config = dict(
    experts_per_token=3,
    normalize_top_k=False,
    lr_router=0.000516,
    rope_base=500000.0,
    lr_mult_qkv=0.7,
)
Below are experts of layer 6 (counted from 0) of a mixture-of-experts language model. Rows are named router (the router's row for the expert) and show model dimensions 192-255. Each number is 128 + 24 x the weight over its row's rms, rounded and kept within 0 to 255. Numbers have three digits each.
After each expert's rows: a language model's description of what the expert responds to. This comes from a sample of Wikipedia text that the model never trained on.

# expert 17
router:161124085138118131148112132139137097151158153157074122138129129137134116144108129147157147127154071136111100143117083105157141121159133170109133126071103092138123070147100143108130115092135109
What it handles: Determiners in music articles

# expert 24
router:090173107113134141115136153109090176095133082100089136126124124105164163156127079155125121088132151124162112099148128084101121088123138097168097147155164128148166143120127132124140134051108116
What it handles: Name endings and places

# expert 0
router:130156135188136070119181125092122141091055108112147094135085167101171100121124130127145137182138129138160149154141103112149092115136096125142122158153107133132125161106112128134099126136098192
What it handles: Place-name prepositions

# expert 6
router:136137146102165168107122091152178132131123117130109150130118089152140130147107109102134134147120054107130111132129131144159154167147125109082151107127123150155136112157139135100138137134103139
What it handles: Abstract common nouns

# expert 35
router:143113143157150114142151130114145122115143125132123060118150138145134107127143129096141104097128170164141086096103124149106127117106129149165108146138131096089124147131117145104140134136124156
What it handles: Spanish and Romance text

# expert 20
router:111153113143101156131099140147168118118170156142149137098130129150130081082128143091098135125104130108123129136113140116132150164149134126115161103162104085122086146150109089151120129138135083
What it handles: Infinitive "to" and prepositions

# expert 16
router:051138125138087121138171179078131125104104086114160133103119125097158168153115101171160130136136121120114129135131182083137152113125167094159122096147116136148127162131137118137116127127107124
What it handles: Possessive endings

# expert 34
router:146121132129183116144163141098048113156139138123124159132088152116116135100126160147102164115128168163134143109119166165120121120088104117134163118106143154115134114142143154148124112122123102
What it handles: South Asian names

# expert 7
router:160132120111179144164113126183121135114138132146126116170085129146098124149127108136108132139166074111153169122118096133178120130158122178107125094112108147173121110122160161111135112139140111
What it handles: Generic head nouns

# expert 39
router:141155113143104160134150139094134123177134123165135092140157134101168168095155116127124133123131107154145094168124133122105056127144114161158125133117108140133136144110119155112146113153134128
What it handles: Commas and clause joins

# expert 11
router:136102111098126153163131148115144139128133122126132160138155111164127142146105129136105111114116168074116119119123124147104199171094133075073105130109132121135138116143134112126101105111147146
What it handles: Mid-word syllable pieces

# expert 29
router:154146136142103124116118129118151156134148170163113157130144120123132093113108138107142132120129128114109138147134109119100090168168100110069134106135079063148122128121140098111137123140097086
What it handles: Temporal and contrastive connectives

# expert 22
router:141138115097130113138097071170093098132092099108136133140082099143122143102126142141149106133117165158140115073113137140120139095116132159134146110105152177119061139142137139138151157117160177
What it handles: East Asian names

# expert 12
router:137155144176117136132182137114140105118114169172116130130135115122176137077164148094106107120089109127129091160114142118100114124159140152157155112124156132119121180147087118156109092137123165
What it handles: Coordinating conjunctions

# expert 15
router:136116076130160134139053091114099110126114117104127163161140093133110110138124117131127096123146096141077132116149126095119135171115089134111157149134099154135119179122105127148117137141151171
What it handles: Leading digits and titles

# expert 25
router:161154160149160091113161123076136135089124113152165113135148146129124120154124160137125115161147112153153121133139163119147136110146126105166108163163106124086145147098139118066148145124125128
What it handles: L, G, Cl word starts

# expert 37
router:146128133116094140114140141173143085158127150168094125156146111114153137115140108083127132156106133099124128165130107113128098131143111166156138144128095128144123143112119113145130106153110078
What it handles: Auxiliary and copula verbs

# expert 4
router:121082095114132123150116162122102133123130110105087134126147066172116132110122105150122152088098184151126116073134149141106163103089146129135086129119159161113153097122099106132144125102094093
What it handles: Foreign name pieces

# expert 31
router:099094126124123128127079155154147166146148168072100139114129133118117126141107110107184152119145126101108166155107103129139098106113109136099131158112096108150127119133103107086170135133123110
What it handles: Verb endings in narratives

# expert 23
router:116107150133098145144168159106116168077156111090114129111138113170087124170146101114148119099101132106132169132120109128132120132124141104135154145129156137157162077118142114100143130119150095
What it handles: Word-ending suffixes

# expert 32
router:100130068149127120105105119117145113120119120129121086113104130161134110154109122147085123100126186119117116126129083156091127132138122115073164120172114148077117106133125128136082158111096118
What it handles: Given names and numbers

# expert 27
router:115149161132170110136151132124116081129126123141126125145105134115120137115119186154132129119149101092096122146165152148156155159152138123119152117154103115151161150154097135128115125150127178
What it handles: Headings and word starts

# expert 18
router:106093113106146127156107099144131087176127123110142159166146133113132161135125153168133131117130106142061127138156158115112124154126102116151162134137135135129132134109139123155117112154153147
What it handles: Year and number digits

# expert 33
router:142097139103106137132115141132114109098124123120175114125130136140112166158125109145115076111079172151139149083149157109096152090075141099118103144108160168067119186111137139140091131164120170
What it handles: Name-internal syllables

# expert 2
router:114107144129095131116101088173135128124116134128135087113125153176124119124115128132109121119145139109170108143140159146118168141151115113115112142126155093124152111108142098116131149140127098
What it handles: Mid-word English syllables

# expert 26
router:096120142115127132096135082110129130124068123128186169095087147133143104116130144139088093153142110152127115121136178141142132150135161079163138128179172138131090139117143143117123109137089151
What it handles: Letters in formulas, names

# expert 21
router:051107130091089148120133166111139181119109097117124127101156103090116110138135093099114143146105118140144151132158151118119186152127146111128133158137154132114123129110140111138136132149140102
What it handles: Mid-word Latinate pieces

# expert 19
router:141109104126115144099114137143149082168153146145139114121184108118114141110112107148137156132130138120078107105132156153129147102112135118118132088144116105156131123149133118162140139097145089
What it handles: Name pieces in tables

# expert 10
router:117131121175129114143108118101140128104127168142092147090150174096121076117138156107149177166147116127140128140098104083128048092103101172133129143075095101153127128100117152144098172135123124
What it handles: Prepositions after verbs